python train.py --n_layer=8 --d_model=128 --n_experts=64 --experts_per_token=4 --d_expert=32 --d_shared_expert=0 --activation="geglu" --moe_layers=[1, 2, 3, 4, 5, 6, 7] --n_empty_slots=8 --router_score="softmax" --normalize_top_k=true --routed_scale=2.5 --balance_loss=0.000184 --balance_bias=true --router_cosine_scale=14.0 --init_std_router=0.0305 --lr_router=0.00096 --vocab_size=1286 --norm="rmsnorm" --norm_eps=1e-06 --tie_embeddings=false --optimizer="soap_variant" --lr=0.00682 --beta1=0.95 --beta2=0.95 --batch_tokens=[65536, 131072, 262144] --seq_len=1024 --train_tokens=483600000 --steps=3787 --dataset="wikipedia_en"
Below are experts of layer 3 (counted from 0) of a mixture-of-experts language model. Rows are named router (the router's row for the expert), gate (a neuron's input weights, with its number), up (a neuron's input weights, with its number) and show model dimensions 0-127. Each number is 500 + 50 x the weight over its row's rms, rounded and kept within 0 to 999. Numbers have three digits each.
After each expert's rows: a language model's description of what the expert responds to; "gets" lists some tokens that make up at least twice as much of what it gets as of all text. This comes from a sample of Wikipedia text that the model never trained on. Tokens count by the router's weight.

# expert 19
router:437446463520521459536578494574460510519488610410516510516542477487506476480396505552504526517446551512498464538489558439488510491553513420475533434508443537555479519388619606522460502495609586434509400425547461440525552488515488456483481394533538522478467540572502473521507572620478549491525517506574509517566538475518519535562543582532559548421464467541642490499490438475461467501562
gate0:553497554531417538487524505496534546450571528443502514473527451557440470566547480487468460524532583460550570507624532571490517485507535457582516467404539435533390472533479544483563572502564457422501569491502477532521511553525477532519494473542456391464428510466473523483502495476432567536483539458421367575539518426465520517451472525526518525569460498556663451466491583507548531622545
up0:608542373552475486480493492498534479476473396513477481406480422497515454530488500487429577554585467492431519464498497469608460522619449520459597508515487435468520473549560535551460487575527514551489460498460536489535527531509475452455489524524468490476489476551495534480603383524600493522526435519444420554490462545535484526455525515454437483533554477427404404526416535508504346560519
Conjunction and, linking prepositions. The word and plus prepositions of, for, on, during, under, after joining noun phrases or clauses, e.g. "Housing and Communities".
gets: " and", " of", " for", " on", " to", " as"

# expert 5
router:496450458501505409436511481488532502451482538536306580477429452454506502551474541529493461585342516538489474548418512460551517484474504479412386541492391519585541521377472455504487444505557576521511542495476425535462468490487504457474420539590521529465466481459499483501556497596445495487580551531484556479424490456461469449495521530469482491384480508497509532456504484537468418534533
gate0:463509405476488415448429537499474466509479469452509438490456503476525457454446549517519527517475515386479518505533549540465568444449482482582468465505426498545550552548542392543420492514480395536465505486560498574482508513429463457448514478480470519514452546461452507508401474455575528452511528571443536500517524530355503514533424393493399537533500665461439580565533424537532508439443
up0:420448504539600510518534374495463466457466512522558526498577575445549500453415493554540541525471452482515397466438612560469611496467487467502484570589420542471532528498496395530459555537511504477487496497478528530503426484494530471481579439479569448512467519476518351562506505384523486490409483488465511525528522607468533460551504408449554456443526504461498500563448468462422574456493
Word-final pieces, entertainment text. Closing word pieces and common nouns in music, film and sports passages, such as line-up, label, released, play, team.
gets: " \"", "ed", "un", " play", "O", "U"

# expert 13
router:492478495516481535579456554540479559458443571418527490440543512475502555430540566423576548472548450397530478597509509490448482519588516397444393464486491580574505427547568543481545567508528452440554506525456569528562609454531478514502510478569567571484574540526446535480511566463561543550488566531514604526450551491504440576420502467410543515472530483518418493503452511561488467578491
gate5:538468444521539526426512553485462540495542508518535556517587448546534508496602504599459465537565528436543582503542554488529597532470551520483516478511483469474463530559447603491489366553517515477571460483407476519579506399497549484467502580553527611550424532417506419532561472414487579414517616470550483577490497484500540497517499534491571440520569433493548509478476484469510445604529
up5:597551557425478468505511547471515525469462457531494469459446520524559582379495504577303435487489465385544459537430510457565508457530519502474543541529510442512507455444554559490486496542377512482451486557463496497586524509602475477402503533501611488398413501555510491496483477533410437523448461478526472462487497481471446480411468489528504442495464557497460399532471508507439515506459
Commas and spatial prepositions. Commas and prepositions like from, between, into, in, to after verbs or nouns, often before dates or places, e.g. "extended from 160".
gets: ",", " of", " in", " from", " to", " with"

# expert 21
router:354610520485463507501516486546487590504494538545517473477424518462479582470453435471524539469552495510473512470489437446511494522555633451571495435565465453584509482528539551496532503524534475456434459444629480440529560494463530507450479434591571485535404556565464500498537546529541563433577545475520558500510502456561500503478504499592479503394488448528617558426465507452441407464484
gate1:472529522635384527488573470511489518437589499642524522553512501419524486512546513431361474464521565527510488569433472442490461438514502484523500412507468444564445482527463516519502523505439485448492594434500453530460564509446420513550527460478492518440615433475550467483547546560422410564514521493398520552484498470433479538410509539452502528510424486434455523536526427502561514485558
up1:439568451486516507487525464509557531444556518569489532502468496498518452430462526490493490452509575481456556448434529519629461422517558494444471477484547410573580522577569566537512521486477456476401486479501411535516460479554533468398561458521454526465506573397559541471471540583489536548460517465563467484462582428451426448478470485522446522487506567490498478672538593549493614518468
Suffixes and function words. Word ending ing and short function words inside running text and titles, such as Missing, using, leaving, with, on, and.
gets: "ing", " with", " on", " for", " and", " or"

# expert 47
router:535518551508441524564512464510370546604440493489460472529544522529489642445551481490570517443496484483538454550454471588479552483478524501500552540418558559485503482518419545516402501544535456503577526527391420506501500443458493514495432524438478420522488503506484520523404546425345483529514552456490483423535535565555484508519409430490563508505442539488597425474482471495583478511412
gate0:469522497501553535486538480466461469488498512457522444494573572555485519414649492536452508514546439559467587595478457583482468520412472561528550530438587545578456495468528412520427549398560474440479486589550474513512535514453558577503544526576536503467531443562517585551396519572456498580500454457561543551561499537478538480459497507529492533513499547552548513568440479580579451433424
up0:462513579400535497396454569496446429486523524484575495454535538552513564442445485504425364426588551449520500471533543472536511516532501524531501537442458490429453552535561516491469465534552570499473515475445575400514591471541500504459442392508451487528406486476496529437485460510562559418506620468452476415464532503523520498500360586470519519504523491479546595438540505539526427522498
L, W and ens pieces. Lowercase l or w word starts and middle pieces like ens, ass, qu, such as dimensional, Census, unique, less, wooden.
gets: " l", "al", "ass", "ens", " w", " L"

# expert 17
router:438508439505566464535464464521384597636500479522480538467573524383589519465527482525445485440473438453459442538447496470571464552497502483486568594514541545500478555487501463563492512495502585480411519459450315551521542454439392462482493518502504523381489504387501510524477532495452449476473536540529380460501539537522548516536456467481517510495456525511489482576504446441477458469546
gate0:438458449492607569498422481508461481555500433428441550460399525569509441528467470524559514408404609527490498507543481492500618537490493528411493499480554541505538515516541435516508451564559617560424526555494491434497510558552497482527444536504535479512539506528478548538567499525480490605556449520452477524510588548525449464559402441443524502420470472385580482516563388528501495503549
up0:467554528478503505535632496479544473575547553555402517418480493461460471415538534439499469540498456497501457524481538499436432445527463494471529530599487485506437453548445434473425462500496511457442446502578460458515439511335502450404570538490459503547540555494432468560523499423403421576519516524501492512517479441455522596472516483454553387470515527433441534532493389475427545466449
W, Q and D word starts. Word-initial pieces starting with W, Q, D or wh, often in tables and relative clauses, such as whose, what, Week, Won.
gets: " W", " w", " D", " Q", "re", "ra"